Experts of a small language model.
Experts: 128 experts in each of 11 layers, 8 picks a token.
Below are experts of layer 8 (counted from 0) of a mixture-of-experts language model. Rows are named gate (a neuron's input weights, with its number), up (a neuron's input weights, with its number) and show model dimensions 0-223. Each number is 50 + 12 x the weight over its row's rms, rounded and kept within 0 to 99.
Before each expert's rows: "comes after" lists some tokens at least twice as common just before its tokens as in all text. This comes from a sample of Wikipedia text that the model never trained on. Tokens count by the router's weight.

# expert 30
comes after: " |", "\n", ".", ")", "==", "s."
gate0:50 38 39 48 28 42 47 35 31 62 78 34 42 43 64 48 46 35 48 66 61 55 43 58 45 54 33 32 40 45 58 65 44 51 68 51 55 58 49 54 51 45 64 67 68 25 52 55 42 53 74 57 43 57 45 48 49 38 65 64 38 63 45 58 56 51 55 37 47 49 54 68 70 63 50 58 57 70 52 61 44 61 60 39 40 53 57 60 57 51 52 51 43 49 58 59 39 65 69 41 25 59 54 60 57 40 53 49 62 68 47 31 56 42 61 30 48 63 51 57 53 58 62 48 38 45 41 53 37 57 49 46 55 35 32 39 52 41 33 45 38 75 69 50 84 56 61 45 38 63 53 51 54 52 43 49 58 30 55 51 52 57 51 28 26 56 68 16 63 35 45 64 41 65 62 80 52 41 62 48 45 55 70 73 32 47 65 50 31 40 44 66 32 50 58 42 55 08 50 85 30 53 45 61 55 50 60 51 50 58 53 62 54 56 68 49 46 43 50 61 44 59 61 60
up0:35 35 52 46 39 50 55 27 28 60 49 38 60 43 54 40 53 34 35 73 62 48 58 41 51 45 40 40 52 45 46 59 51 46 68 67 59 62 42 49 45 58 65 68 52 51 48 43 47 33 75 65 38 64 58 42 46 42 58 46 49 54 49 63 67 46 61 43 46 33 39 63 67 82 43 63 49 73 45 60 42 51 61 33 71 57 34 42 44 62 38 30 56 73 58 49 50 67 57 57 44 55 46 46 62 46 63 53 60 75 52 47 66 38 60 46 43 80 53 57 47 70 48 48 45 34 55 39 37 47 49 41 44 42 25 50 57 50 33 49 49 59 63 52 58 47 69 60 66 49 55 58 63 40 22 47 44 26 30 60 64 54 36 26 44 56 79 34 60 46 56 52 38 40 34 51 41 45 63 29 31 44 77 72 31 35 63 41 50 44 49 51 40 56 48 25 37 23 49 66 41 45 31 72 50 48 52 55 54 50 49 58 61 42 70 53 57 42 56 61 54 66 62 39

# expert 106
comes after: " |", "|", " 6", " 2", " 0", "6"
gate0:56 37 64 69 66 53 28 46 66 67 77 48 53 63 60 38 44 59 35 47 46 41 40 64 56 54 59 42 32 43 57 64 54 43 48 66 53 49 43 45 67 49 62 50 47 65 55 31 67 42 38 40 36 53 43 45 63 31 53 40 50 58 40 78 41 62 30 73 62 50 60 64 41 39 45 55 54 37 55 58 52 29 39 75 39 36 48 47 54 55 50 57 42 21 70 37 26 55 54 60 50 56 53 65 61 56 66 49 61 46 46 36 59 60 65 34 42 62 58 41 52 59 50 53 32 49 47 62 48 56 46 30 50 53 45 61 60 64 64 59 47 70 54 47 31 37 38 42 50 39 54 52 55 35 61 57 44 54 54 32 54 58 56 52 64 55 68 73 48 66 40 44 35 46 58 35 31 44 65 68 60 58 58 74 37 51 13 51 56 62 40 55 49 32 36 63 69 75 50 68 39 32 53 76 54 43 29 45 52 47 47 46 49 55 60 49 59 46 36 76 59 25 71 41
up0:58 53 45 67 74 42 53 46 67 54 64 52 51 33 45 36 49 55 46 24 52 34 71 74 67 67 64 38 60 40 63 55 52 59 29 53 53 47 56 57 59 43 62 37 55 44 47 33 58 35 40 57 60 48 62 67 59 34 52 37 39 48 30 69 51 59 30 56 52 47 49 38 59 41 26 58 50 36 45 36 66 52 67 44 52 45 65 54 68 65 37 64 47 35 18 62 28 45 42 63 50 42 66 47 22 69 46 51 57 51 55 45 62 44 63 59 61 52 80 42 55 71 56 49 60 48 68 46 61 48 47 45 54 54 47 46 50 44 40 51 28 51 41 39 49 48 45 59 47 37 66 63 41 23 59 39 87 54 55 39 58 44 51 38 60 69 46 41 46 55 54 58 59 65 55 48 38 50 45 57 77 42 32 75 56 50 39 51 51 40 41 56 58 59 53 40 70 57 75 42 36 53 61 67 79 51 59 55 43 52 53 57 39 33 62 54 22 56 61 66 65 34 51 49

# expert 73
comes after: " |", "\n", ".", ")", "==", " =="
gate0:53 67 68 55 47 80 55 43 39 62 27 52 40 55 48 51 38 43 33 41 44 43 41 43 40 50 40 33 66 61 41 40 49 40 48 19 55 40 62 48 46 40 45 18 51 55 48 42 56 40 49 52 46 50 72 61 39 49 57 18 19 44 39 58 34 44 50 80 43 72 55 64 62 58 55 48 54 52 54 73 48 41 52 49 70 48 24 39 55 38 41 55 52 57 56 42 30 63 47 52 38 62 57 58 33 57 67 56 48 53 62 55 40 63 50 44 48 37 46 34 62 49 68 50 71 47 37 35 60 21 30 40 76 60 65 30 41 51 45 63 57 61 52 48 76 42 56 53 46 71 43 44 25 62 55 38 54 43 63 43 33 46 53 57 54 44 42 56 42 44 68 55 54 50 45 67 63 31 52 40 54 56 55 34 53 34 74 39 44 71 61 48 66 40 32 41 56 56 61 41 39 60 57 51 47 42 53 46 57 45 33 57 53 39 54 60 35 58 44 30 59 73 25 62
up0:59 53 60 51 50 63 51 27 47 62 42 34 39 53 64 56 49 58 43 21 67 25 36 51 53 35 48 41 55 73 52 53 34 48 59 29 55 35 69 50 41 48 52 32 63 53 46 40 53 51 57 49 52 63 62 38 54 31 56 05 21 54 42 51 49 68 66 75 37 68 55 42 57 58 59 61 29 68 36 46 43 46 26 52 52 50 59 76 43 62 32 53 37 47 63 54 52 29 38 49 62 62 28 44 38 34 72 44 58 41 47 39 44 26 61 48 59 45 51 66 54 57 56 33 60 52 37 55 59 40 47 39 49 52 61 36 53 40 54 66 29 41 63 61 57 51 39 33 53 76 46 43 47 68 45 38 57 25 47 55 67 35 46 53 63 48 65 34 57 29 46 53 50 30 73 39 40 31 56 63 56 46 55 53 38 24 64 49 43 60 39 47 56 45 63 43 48 45 66 44 36 51 52 83 49 45 52 51 55 45 46 50 58 46 54 52 33 44 47 43 37 37 52 44

# expert 34
comes after: " |", "|", " 6", ":", " 7", " 8"
gate0:65 74 50 55 32 58 57 38 62 68 39 44 46 36 41 24 69 57 31 71 41 49 53 28 50 44 62 59 60 59 72 52 45 48 59 58 47 52 57 63 50 41 52 46 48 63 55 60 71 54 65 35 55 42 47 55 58 53 40 54 49 68 46 44 34 71 53 51 52 38 50 49 48 58 56 51 46 59 48 57 50 55 39 51 56 54 64 72 54 43 51 39 71 47 43 45 53 60 37 43 56 53 66 58 62 32 45 39 71 49 38 60 46 56 67 52 69 52 73 51 32 49 49 35 40 59 44 52 31 66 46 52 23 56 47 53 52 64 38 42 42 48 28 51 39 43 58 56 61 60 36 36 18 54 80 29 67 45 56 61 37 63 25 62 28 56 63 46 54 52 64 38 56 45 71 46 50 35 61 36 41 60 79 56 66 38 65 61 42 60 48 59 56 60 35 63 33 51 72 42 63 27 59 65 63 44 49 50 47 56 41 74 68 32 61 57 49 61 75 73 53 45 57 28
up0:67 66 41 46 36 41 54 36 42 64 45 55 34 38 55 42 68 54 39 63 44 63 48 45 48 59 35 48 64 53 69 43 53 57 62 67 39 53 67 59 59 38 51 40 58 59 74 41 51 28 51 40 26 29 65 44 50 67 45 52 47 76 55 42 38 71 41 59 46 40 36 54 47 62 65 56 41 57 56 69 51 71 58 53 62 56 59 59 64 36 60 48 38 49 69 47 52 67 42 34 40 54 44 53 57 54 53 65 66 71 54 62 37 57 70 59 57 54 51 72 21 50 37 32 40 65 36 53 51 56 30 58 44 51 47 57 55 61 37 54 54 74 39 46 49 41 56 38 57 45 55 35 14 56 70 44 34 34 64 64 42 55 24 54 61 55 60 54 51 48 50 66 60 75 80 61 64 41 52 46 45 51 79 60 57 37 59 51 27 59 56 61 67 44 49 44 49 45 48 47 53 42 46 56 41 45 34 31 60 45 64 71 51 25 40 56 39 39 59 68 65 52 46 28

# expert 47
comes after: " |", " 6", ":", " 7", "0", " 8"
gate0:38 54 28 51 41 31 48 67 50 36 41 23 36 53 54 56 44 57 66 51 73 70 44 44 68 51 43 63 44 43 43 43 53 42 45 46 50 60 28 58 54 56 46 49 59 53 28 43 22 41 60 52 38 30 37 56 43 48 54 39 42 43 43 58 48 38 57 46 61 46 39 54 55 31 57 51 69 49 48 37 51 52 49 36 48 49 52 61 55 31 65 58 57 51 33 45 63 53 57 32 36 60 52 62 43 44 35 50 73 47 64 64 47 69 54 46 53 50 60 49 38 67 62 52 73 44 50 44 68 40 36 25 79 28 49 51 64 56 65 46 54 33 40 52 30 50 51 32 32 49 63 46 49 51 49 39 20 36 50 51 24 62 51 34 51 56 41 61 41 66 59 55 66 60 50 45 53 37 37 53 57 74 41 46 29 35 66 63 47 57 32 50 78 44 52 33 72 45 60 43 43 34 50 30 52 65 45 46 60 70 34 55 65 19 68 58 81 42 49 67 52 41 44 56
up0:43 56 30 53 39 22 59 65 56 29 52 47 36 47 56 69 44 56 69 59 63 60 47 38 68 55 51 61 40 52 42 53 48 45 47 58 45 54 21 66 39 39 40 51 52 50 32 34 27 43 66 34 46 29 40 50 38 48 39 33 58 43 51 56 59 31 56 47 75 62 36 42 53 30 47 50 53 58 43 34 56 46 50 39 38 42 64 55 54 37 76 60 66 55 37 42 63 50 57 42 34 58 73 56 48 46 32 50 67 50 68 49 53 53 62 30 67 39 54 49 43 60 62 60 52 61 48 47 59 40 42 42 70 39 37 67 46 48 54 39 56 47 40 45 31 51 48 35 24 38 72 49 48 59 46 43 25 40 40 64 34 69 46 37 46 56 27 53 56 71 55 58 65 48 40 44 45 21 46 46 61 71 45 53 53 33 82 50 45 56 44 42 76 41 64 38 69 51 55 50 43 40 61 24 48 56 40 49 50 67 34 51 66 24 60 52 61 57 51 76 59 52 44 62